{"num_hidden_layers": 8, "n_experts": 96, "d_expert": 96, "normalize_top_k": false, "balance_loss": 0.00585, "lr_router": 0.00301, "vocab_size": 5384, "optimizer": "soap_variant", "learning_rate": 0.00445, "batch_tokens": 65536, "max_seq_len": 256}
Below are experts of layer 4 (counted from 0) of a mixture-of-experts language model. Rows are named gate (a neuron's input weights, with its number), up (a neuron's input weights, with its number) and show model dimensions 0-127. Each number is 200 + 40 x the weight over its row's rms, rounded and kept within 0 to 999.
Before each expert's rows: "mostly gets" lists some tokens that are sent to it at least half of the time. This comes from a sample of Wikipedia text that the model never trained on.

# expert 22
mostly gets: " do", " Do", "to", " coup", " sing", "ript"
gate1,228,201,230,243,168,182,235,158,179,263,157,156,159,199,170,156,163,303,199,239,218,207,209,215,258,295,184,228,184,171,180,195,230,262,285,222,220,229,144,142,203,250,291,234,199,215,164,203,213,141,171,179,167,152,172,186,218,179,195,168,182,148,167,268,205,190,179,248,178,266,215,184,120,230,201,209,246,222,155,197,206,181,194,154,259,235,254,274,212,176,161,168,100,189,165,283,199,208,220,192,185,243,223,237,215,212,187,202,167,253,192,176,161,168,209,147,250,250,214,218,146,196,172,242,215,182,179,69
up1,226,243,226,123,249,197,224,177,291,164,228,241,269,210,209,252,177,181,210,86,265,263,228,231,175,183,217,141,157,157,246,156,324,256,165,237,189,192,175,181,177,153,167,187,256,176,259,176,183,246,260,214,191,162,175,247,230,186,204,197,188,185,108,184,176,136,237,181,152,190,200,239,232,207,191,164,179,137,199,232,197,159,211,215,189,167,182,200,191,216,201,120,260,158,227,199,172,188,182,234,188,246,248,188,169,170,113,215,217,221,204,247,261,235,159,203,272,143,287,225,208,196,198,220,249,202,183,173
gate2,225,226,270,198,180,93,256,126,163,249,268,216,143,172,190,205,211,252,120,164,203,212,217,189,243,197,208,238,169,184,191,212,162,252,242,189,186,209,185,147,172,89,228,110,245,182,204,180,128,230,242,154,235,187,219,222,170,153,214,136,230,199,176,172,180,211,251,215,198,213,203,214,247,192,164,236,137,171,146,220,153,224,255,195,147,194,243,203,186,162,178,102,206,170,145,148,179,274,217,163,178,198,165,207,243,131,192,242,187,181,240,229,126,164,188,244,274,270,200,152,207,179,218,227,206,235,206,145
up2,166,160,177,220,208,196,256,173,201,150,200,140,178,217,179,200,165,221,139,240,136,143,159,139,90,181,208,269,227,133,194,209,227,244,179,240,126,232,112,222,224,178,205,224,163,220,195,134,244,241,246,171,159,194,148,133,209,213,179,189,218,264,192,132,180,124,195,184,163,193,182,257,191,222,163,197,206,218,275,154,221,157,196,224,181,224,239,155,209,211,262,235,154,218,219,245,206,181,210,232,270,156,174,205,243,244,135,191,167,155,213,196,241,207,169,211,145,195,300,209,237,209,159,216,233,216,207,79

# expert 44
mostly gets: "r", " S", " Vol", " Re", "Gr", "m"
gate1,196,165,250,189,209,188,226,201,171,194,145,232,157,266,221,228,170,186,185,157,257,175,265,224,180,178,180,199,203,190,235,174,234,250,202,185,252,235,200,252,129,143,224,216,179,247,213,141,192,179,208,248,154,135,286,246,184,157,233,229,150,198,291,198,224,128,182,189,204,199,122,177,292,197,174,150,232,243,219,229,227,201,179,218,210,194,277,288,254,135,157,216,231,196,232,189,291,173,181,186,245,157,177,192,144,255,217,219,243,197,160,175,238,137,193,171,132,314,234,207,205,257,216,227,182,160,157,194
up1,223,206,215,247,206,185,202,244,160,248,233,200,188,135,210,221,191,123,142,208,194,191,206,187,151,209,146,151,246,187,163,191,205,247,219,141,194,169,237,195,238,188,161,175,252,150,161,215,248,134,164,185,215,121,281,226,150,138,156,177,245,192,131,206,236,181,209,151,270,196,156,176,198,170,210,174,132,204,224,179,192,183,146,272,218,191,182,252,199,198,220,138,161,127,241,136,186,187,169,191,244,243,261,187,218,173,232,277,278,169,160,249,200,211,235,191,150,209,241,144,76,212,144,183,234,123,230,220
gate2,195,169,194,206,266,239,116,165,198,191,253,194,196,227,250,195,241,226,154,202,190,282,254,168,146,247,226,138,272,228,228,198,229,193,196,149,196,240,215,176,156,205,171,219,190,245,190,196,188,212,189,193,141,212,187,187,181,243,246,278,182,226,244,218,237,147,218,205,135,170,238,148,148,184,211,285,204,203,250,209,178,263,185,160,125,184,185,213,173,230,212,203,142,133,163,213,105,232,240,215,211,145,125,135,183,173,166,245,159,242,213,228,181,205,287,127,302,200,211,257,236,191,276,213,229,213,154,164
up2,204,166,187,241,169,188,236,215,191,196,152,170,172,228,185,270,219,118,169,224,303,130,122,269,281,125,224,175,178,178,167,208,188,195,213,234,282,186,211,225,213,226,231,185,211,170,229,179,186,226,164,150,254,212,193,175,157,203,188,228,197,208,170,151,183,266,129,220,262,234,206,185,252,214,156,184,204,178,156,232,240,206,260,193,206,213,207,214,157,212,174,197,261,206,261,169,231,176,178,138,211,269,243,252,287,193,280,162,215,198,168,233,184,211,168,210,123,224,166,135,155,200,98,170,203,141,284,192

# expert 72
mostly gets: "-up", "ament", "ness", "iant", "ent", "ient"
gate0,174,230,187,168,232,170,164,201,235,176,216,321,154,161,186,243,213,233,252,143,192,225,190,206,181,197,187,181,206,156,278,200,222,202,222,233,246,222,141,206,202,133,167,169,210,227,290,179,228,280,228,229,94,135,176,209,209,177,241,171,241,160,221,166,147,219,262,221,209,216,190,202,239,224,141,257,251,171,120,200,191,192,283,210,188,195,134,177,206,196,165,268,213,169,230,199,207,171,195,225,218,207,222,198,218,240,178,231,156,198,166,164,203,194,129,157,155,170,187,186,72,238,155,150,302,169,219,230
up0,142,199,167,190,133,158,184,228,181,262,159,214,173,169,220,139,204,277,216,159,258,150,170,169,172,174,115,154,194,126,174,117,192,224,136,237,130,208,249,188,193,206,137,240,202,222,206,146,137,287,171,166,216,258,282,178,256,281,183,199,161,179,230,140,178,195,210,170,217,264,186,171,194,225,198,203,210,156,173,198,173,213,276,184,199,184,247,176,197,204,179,167,209,190,170,165,237,270,219,236,204,203,166,293,223,179,196,233,182,192,190,219,155,208,193,175,225,182,145,188,194,283,168,101,183,183,195,287
gate1,230,151,179,209,193,195,157,183,174,98,178,214,169,122,240,237,161,126,216,167,227,182,133,206,191,179,241,170,172,250,177,245,195,192,229,213,135,232,130,220,177,165,234,93,226,168,218,232,167,243,235,215,125,209,229,206,181,210,219,180,178,196,303,147,179,194,189,275,123,223,217,191,185,263,197,251,197,248,156,141,234,156,148,220,164,144,211,216,199,202,228,266,213,218,210,204,161,190,241,193,126,193,279,166,174,142,234,190,225,250,150,209,170,227,195,209,294,162,203,177,235,261,200,153,147,263,175,198
up1,166,219,203,172,201,155,134,212,203,240,217,157,208,103,200,128,241,147,175,188,154,144,254,244,144,210,153,196,197,131,172,152,158,148,116,225,242,140,207,166,210,180,190,259,180,219,257,190,265,145,218,133,149,175,203,183,201,186,269,205,237,150,167,222,237,188,225,183,221,185,148,179,205,259,226,206,208,182,164,217,202,248,184,145,187,216,203,266,162,215,275,237,179,172,253,204,163,235,232,159,151,120,193,275,255,186,233,153,158,167,288,268,210,114,210,137,222,205,197,188,218,152,212,172,255,210,208,204

# expert 5
mostly gets: "hi", "awa", "aki", "ami", "ya", "ala"
gate4,143,234,192,222,241,321,209,239,130,173,169,177,138,178,206,166,231,211,250,176,214,269,220,182,291,210,162,193,266,193,215,215,230,191,204,188,148,170,204,142,198,192,137,182,171,209,172,217,182,169,170,239,173,197,220,219,189,186,169,144,172,197,201,151,271,215,159,185,197,193,241,159,187,118,172,218,146,244,262,152,168,186,268,225,220,251,183,200,107,214,177,186,279,189,147,192,197,236,170,208,221,223,88,205,178,217,168,144,275,204,255,253,210,176,207,201,206,218,253,186,115,127,175,210,260,131,229,224
up4,275,183,176,204,190,145,186,187,253,244,238,198,270,174,219,195,139,145,229,227,216,160,180,232,108,179,232,217,155,191,164,176,187,213,191,254,207,268,218,236,224,213,239,143,211,202,189,140,254,151,193,190,202,214,134,153,169,201,206,299,200,270,157,182,202,205,212,217,150,257,147,238,204,258,148,188,273,187,152,246,156,329,160,187,239,240,225,214,223,179,157,223,167,141,230,186,174,170,193,191,214,159,329,187,163,184,204,177,209,180,146,178,235,203,138,156,187,198,167,247,250,208,190,155,126,182,202,206
gate5,157,250,278,213,168,178,195,228,158,258,141,203,155,183,214,193,203,161,173,161,137,292,124,218,197,228,217,238,216,185,260,210,193,189,166,161,213,181,154,215,208,189,232,188,273,112,192,180,155,136,216,178,183,207,188,303,219,167,173,214,211,222,218,242,194,148,209,231,201,144,189,186,201,209,199,182,241,204,156,153,209,187,117,134,182,186,107,267,212,160,187,163,252,180,224,174,249,102,122,179,197,245,172,232,238,159,203,192,197,206,215,182,289,234,248,258,263,157,213,242,176,176,163,189,158,225,259,270
up5,223,224,225,234,244,183,155,188,232,223,157,255,159,144,128,206,203,207,203,191,247,244,227,157,170,113,235,214,141,235,203,165,239,228,186,130,209,254,207,248,274,246,179,141,169,195,159,257,249,161,148,188,218,138,170,134,224,111,209,147,189,185,261,165,231,246,180,125,183,206,144,232,212,141,174,200,149,178,229,235,120,234,197,166,247,180,176,263,171,213,135,192,214,205,163,141,115,199,204,227,223,167,201,204,121,203,188,190,178,245,156,202,188,158,269,218,195,213,146,246,179,193,150,170,133,261,175,181

# expert 50
mostly gets: "š", "z", "eld", "ı", "ael", "che"
gate2,178,75,188,170,226,205,177,261,183,223,202,254,172,222,188,216,194,126,182,279,222,191,211,201,225,179,157,237,229,239,208,164,149,202,186,191,106,194,147,118,223,198,180,190,226,277,224,168,192,152,134,153,177,177,183,262,207,254,105,280,193,153,152,231,269,213,166,214,239,178,168,242,185,189,163,231,99,213,180,166,227,209,259,218,166,228,141,102,215,207,191,220,190,201,241,211,240,250,212,189,169,219,177,265,209,208,190,260,147,217,226,136,178,203,205,182,231,232,185,173,271,167,250,160,231,149,190,203
up2,231,270,180,239,231,154,203,232,194,221,200,242,248,181,242,152,248,187,245,318,273,206,191,225,194,147,256,259,164,261,262,210,270,180,228,163,210,253,160,241,222,190,230,195,184,227,248,156,207,198,178,165,230,266,210,164,145,250,213,181,192,211,177,226,180,204,229,210,217,132,224,149,218,175,133,199,173,243,230,217,188,222,233,249,181,145,199,190,165,209,195,191,252,199,245,216,258,266,199,221,245,188,169,253,237,191,246,77,231,190,216,260,169,151,210,173,201,169,67,214,193,206,188,197,269,211,195,123
gate3,195,222,187,211,196,212,203,166,254,201,243,187,151,113,171,258,252,126,219,201,176,161,253,242,245,133,190,233,243,194,189,182,216,211,259,206,161,217,164,204,257,210,248,201,264,189,187,314,159,237,269,162,157,223,190,153,218,208,197,187,261,153,251,133,272,231,157,159,247,158,186,149,295,245,152,172,179,162,158,182,177,189,285,150,173,179,189,234,222,183,243,155,246,201,188,245,177,181,185,126,255,187,210,199,216,170,298,182,147,184,269,157,206,218,226,218,203,213,152,188,188,177,226,180,118,197,169,220
up3,177,279,196,178,242,213,223,172,292,177,204,262,246,221,223,263,263,204,200,231,213,231,182,174,166,119,159,197,196,185,245,202,248,221,172,196,217,155,220,279,149,208,200,145,180,217,203,181,214,222,239,249,242,186,198,172,228,263,120,203,142,218,225,145,236,146,265,159,153,242,172,235,143,119,178,188,203,209,200,217,188,201,196,237,173,197,250,180,281,216,151,202,181,302,199,221,293,213,189,183,232,122,169,181,165,120,172,287,216,198,169,254,183,203,223,238,131,244,247,209,201,143,158,213,243,212,162,219

# expert 64
mostly gets: "ict", "raph", "pt", "vent", " mot", "echan"
gate17,187,169,182,215,206,238,163,104,229,159,121,147,229,152,204,200,165,206,160,181,178,167,153,190,248,160,191,157,195,232,179,167,236,155,158,248,184,246,157,195,180,266,243,175,237,257,253,160,229,203,157,189,124,190,146,269,254,104,220,179,138,228,108,178,241,184,206,240,194,166,223,197,160,242,199,170,235,172,230,142,212,237,177,216,256,109,240,152,169,191,211,232,223,201,187,199,160,190,190,187,263,235,170,215,237,215,185,289,219,201,269,276,153,171,221,207,178,176,222,197,254,188,187,218,106,160,124,211
up17,165,184,166,196,175,210,219,198,234,155,168,205,268,241,230,174,183,182,167,172,236,250,170,173,188,195,229,253,183,205,95,218,161,255,160,218,122,270,235,171,151,186,115,187,208,255,133,207,212,145,128,185,189,208,154,241,252,184,163,180,115,155,136,238,207,219,220,175,168,194,120,119,265,185,202,186,236,196,210,254,270,156,205,216,185,248,214,160,170,228,138,224,203,243,206,243,153,231,181,209,205,168,184,195,109,240,132,198,222,233,246,297,213,173,199,228,155,189,254,189,225,173,221,148,159,149,160,240
gate18,117,191,122,221,221,150,161,192,244,143,220,113,188,162,204,126,188,226,135,128,207,134,145,143,209,217,163,207,186,230,210,240,203,177,157,242,223,123,205,188,139,227,171,207,173,249,252,170,229,290,207,197,185,136,201,218,248,172,178,242,209,254,214,176,241,229,186,210,124,181,192,226,236,242,218,145,218,191,112,226,158,159,170,119,236,284,240,139,201,236,251,220,210,223,183,161,176,183,238,197,180,192,229,237,254,179,181,302,204,184,226,171,184,178,214,206,213,184,201,258,170,187,238,222,298,212,180,216
up18,224,180,184,160,206,226,287,231,223,200,156,318,124,219,160,155,187,210,244,243,152,239,169,270,174,248,184,142,144,144,239,203,199,170,173,162,186,176,153,247,212,170,216,239,182,192,217,222,190,170,177,259,183,185,145,178,158,245,292,159,181,254,204,167,204,172,205,167,200,176,210,191,171,182,252,185,217,179,269,248,208,201,231,199,208,201,217,161,161,147,221,204,177,264,243,206,162,193,243,216,204,56,320,194,212,237,219,253,145,180,167,192,231,174,128,232,213,187,239,237,204,229,194,144,226,153,164,141

# expert 3
mostly gets: "cept", "duc", "fess", "gram", "velop", "hib"
gate19,268,196,195,176,232,253,202,192,174,147,142,214,273,259,184,265,251,190,168,268,226,149,189,221,141,237,179,220,203,185,188,242,201,176,249,213,227,127,221,256,181,177,187,112,171,236,211,178,217,140,195,216,149,237,211,245,272,158,150,153,124,221,174,196,250,153,150,164,124,164,162,244,214,158,236,203,200,181,131,156,208,163,208,220,121,187,160,253,172,220,232,207,169,167,165,219,254,216,123,279,249,284,250,164,214,272,184,182,216,171,183,194,172,189,211,278,226,170,250,164,185,194,217,235,232,203,184,147
up19,117,278,188,190,214,150,210,230,222,179,285,222,175,184,173,165,166,201,223,177,194,260,228,149,232,195,262,167,180,232,249,127,184,297,170,147,130,258,155,152,210,225,188,304,157,182,287,170,202,209,183,153,205,194,196,188,205,252,200,235,258,219,182,148,166,248,244,242,242,170,173,152,185,291,198,200,212,223,213,216,213,223,183,238,246,265,257,152,203,253,237,226,157,253,211,181,189,164,230,166,231,154,212,210,168,193,183,243,248,189,268,239,243,227,213,181,255,213,272,178,242,188,176,139,156,189,259,236
gate20,178,185,201,159,273,184,144,210,185,162,148,182,173,191,168,139,159,182,233,162,245,206,149,237,206,126,260,153,200,259,258,131,253,188,154,269,202,269,236,161,191,172,144,174,309,160,213,251,188,264,199,251,191,221,160,219,154,191,192,218,173,191,226,179,185,160,200,153,259,222,269,220,182,245,216,246,242,151,216,173,145,152,138,211,232,228,250,161,125,204,232,179,138,199,227,181,222,237,179,191,206,138,193,186,194,298,224,237,205,155,150,193,199,227,177,188,220,234,168,298,245,205,171,250,180,175,264,227
up20,118,213,293,180,266,302,138,261,151,136,241,226,248,233,207,234,183,168,286,206,207,195,204,172,223,228,224,176,214,192,159,228,167,222,144,178,220,189,194,196,243,190,286,223,226,206,182,178,219,202,206,135,207,212,188,198,291,246,167,182,124,267,138,226,212,173,196,173,204,204,218,271,187,168,170,161,153,205,216,167,174,167,245,163,296,244,207,169,218,205,277,212,202,238,257,231,210,214,134,196,248,173,245,187,204,295,210,249,249,174,167,176,236,192,248,186,197,167,182,183,225,176,262,244,216,185,161,129

# expert 19
mostly gets: "iter", "usc", "ul", "imin", "rif", "ingu"
gate3,239,154,169,229,176,185,242,217,196,145,230,203,206,134,201,194,170,168,194,243,202,155,223,205,233,198,265,207,168,111,223,239,147,211,117,154,113,184,189,130,183,212,174,197,200,144,137,252,250,191,168,217,194,349,265,177,210,168,233,112,184,202,198,222,189,186,203,193,178,218,202,187,194,129,225,165,207,195,204,220,251,229,132,230,242,277,180,156,215,194,264,223,260,160,232,252,233,159,189,205,174,178,181,233,223,224,217,186,289,169,176,160,91,167,134,218,179,253,219,219,180,165,231,177,246,204,191,237
up3,196,271,157,218,167,145,226,186,188,160,147,176,258,204,162,218,133,294,157,170,216,145,202,192,175,159,261,129,160,223,228,187,166,105,225,225,148,166,208,167,201,233,210,159,213,186,148,131,222,197,172,191,230,189,218,239,138,192,195,185,211,121,223,266,234,149,276,144,248,223,294,227,205,176,145,201,238,256,229,215,269,184,234,176,210,144,222,152,169,184,172,208,250,159,183,155,177,171,207,154,197,234,142,172,192,127,195,213,180,221,232,257,220,188,207,164,199,204,226,211,181,202,224,158,219,242,129,81
gate4,244,217,239,199,199,189,216,253,133,175,177,107,158,138,208,252,242,247,183,170,130,217,195,195,205,156,158,190,242,165,252,186,207,180,155,203,159,265,149,249,188,237,188,192,194,233,155,172,212,153,207,188,186,247,227,143,191,236,192,201,227,248,211,190,173,208,227,265,310,223,192,241,180,152,214,174,221,262,151,173,218,162,129,120,207,109,202,132,196,151,161,148,193,157,222,186,194,124,200,213,127,174,209,140,220,236,227,247,168,169,115,173,208,244,157,184,156,137,135,211,194,268,210,252,176,239,219,165
up4,143,182,279,233,216,267,138,228,169,171,262,150,125,231,271,164,216,201,243,191,200,206,187,244,236,152,192,219,214,150,244,210,213,219,200,171,158,165,234,241,160,137,239,156,170,210,189,272,182,139,186,216,234,195,219,175,121,134,151,189,141,223,204,115,198,177,250,185,142,205,138,204,150,135,202,184,247,247,224,196,260,191,182,197,250,310,200,208,224,219,138,153,164,190,189,177,211,211,255,149,192,224,244,219,160,217,287,146,260,183,235,204,144,238,247,144,136,198,168,227,203,171,230,199,153,199,183,178

# expert 89
mostly gets: "erb", "mad", "anth", "v", "gh", "р"
gate1,157,257,188,219,302,210,230,175,167,142,185,275,203,197,195,185,242,172,153,249,143,206,196,185,141,226,275,156,275,249,192,197,227,142,210,191,216,209,246,266,174,232,154,199,186,226,171,209,157,205,230,194,159,210,200,170,147,216,158,217,306,203,221,189,242,173,175,195,189,176,225,213,173,163,191,224,178,220,179,184,236,154,128,221,168,245,178,199,113,259,235,207,212,89,162,265,212,184,214,147,206,250,128,151,217,153,254,122,154,172,197,159,194,192,246,212,241,160,183,143,207,108,244,244,146,214,183,198
up1,268,221,193,207,187,134,194,179,199,204,167,230,256,235,174,205,227,147,204,242,214,198,241,185,232,231,145,123,212,227,249,210,194,319,212,237,255,200,282,207,194,208,239,81,261,108,198,234,261,196,205,178,281,188,167,258,164,196,215,199,173,142,195,139,199,168,210,194,176,195,294,198,237,173,243,226,201,191,169,203,213,160,226,189,170,135,189,185,178,156,239,156,189,226,163,194,193,239,191,268,275,205,292,207,171,219,126,246,198,235,181,128,188,198,249,199,157,167,151,186,273,180,159,185,178,241,188,188
gate2,187,242,152,238,191,235,211,181,248,183,190,169,234,203,283,220,133,156,157,219,227,141,112,178,252,179,229,155,190,183,163,191,137,195,184,248,198,227,230,216,217,180,202,136,230,276,139,205,282,126,116,194,178,265,202,187,228,199,167,142,195,174,226,101,229,216,249,199,207,179,154,135,198,239,236,194,132,214,168,233,184,236,171,205,213,236,227,132,188,199,195,160,253,171,275,175,220,268,196,230,196,118,266,199,208,231,214,178,165,162,196,237,170,184,224,193,191,214,161,288,271,202,131,243,222,247,167,240
up2,260,222,236,237,238,216,170,204,181,190,103,169,174,232,195,227,297,191,163,215,245,210,210,170,126,177,167,164,163,153,132,171,225,233,182,176,186,253,206,83,249,218,243,247,215,200,183,200,138,136,198,181,162,213,146,237,169,109,217,202,208,229,269,169,208,233,183,185,177,210,192,249,225,211,214,249,180,187,198,219,178,165,219,201,196,229,176,216,221,215,118,196,172,185,167,250,165,198,186,145,171,138,244,231,214,282,160,248,273,269,177,228,115,157,222,291,211,238,213,216,170,147,179,143,198,137,166,246

# expert 1
mostly gets: "uer", "ieutenant", "ü", "ls", "ein", "add"
gate3,115,187,171,148,149,209,236,266,184,250,243,320,211,162,162,257,224,191,216,146,276,169,191,194,187,201,106,165,187,214,153,191,179,203,187,149,243,146,225,228,121,135,203,181,169,171,190,210,110,226,196,250,167,219,188,206,270,232,249,205,259,239,196,220,238,260,133,141,174,201,164,155,228,212,229,245,203,235,188,200,188,174,135,162,247,222,167,214,247,163,244,192,184,144,174,237,172,254,308,154,213,198,238,194,221,163,171,202,261,198,225,209,162,210,191,219,160,191,239,154,194,167,229,191,238,265,205,146
up3,205,182,232,286,198,160,194,268,216,161,221,259,190,302,171,233,149,167,175,191,202,237,244,273,210,191,173,195,184,169,262,176,168,186,142,162,233,172,225,152,145,161,236,152,182,279,188,231,246,174,215,323,235,180,208,198,242,296,200,174,179,204,188,201,214,238,179,105,174,283,192,190,189,233,185,244,196,246,222,199,196,144,231,170,245,178,173,195,253,248,178,180,162,197,185,196,178,243,161,224,217,233,259,143,266,204,215,216,222,242,261,169,133,182,133,158,232,159,214,186,249,239,253,140,254,201,163,200
gate4,196,202,215,226,223,229,210,192,233,163,213,183,138,133,204,163,169,164,202,237,268,177,269,145,163,207,162,217,245,225,188,181,254,152,219,166,147,252,164,200,196,163,233,192,137,171,184,196,151,213,139,188,148,253,163,205,149,195,239,230,314,214,223,173,273,164,189,182,217,226,188,216,192,213,126,261,188,241,142,194,213,201,243,175,199,228,191,206,247,200,134,250,187,296,241,164,239,217,248,126,247,223,205,187,193,261,210,155,204,214,107,266,154,257,230,268,116,203,223,213,170,238,163,138,250,265,203,220
up4,189,166,212,178,280,255,203,209,195,131,259,197,173,167,151,229,163,171,206,241,212,212,264,173,167,135,163,193,185,210,252,240,103,194,200,227,150,213,148,194,254,175,271,195,182,224,221,188,199,125,170,210,154,215,183,159,199,239,269,225,280,182,163,165,188,244,234,195,229,216,216,215,202,217,173,200,135,247,178,125,216,203,228,182,133,277,193,193,216,242,131,165,221,281,168,242,125,193,207,236,200,162,223,187,251,206,153,185,147,216,125,228,175,173,211,277,195,287,218,221,131,196,187,256,279,164,179,145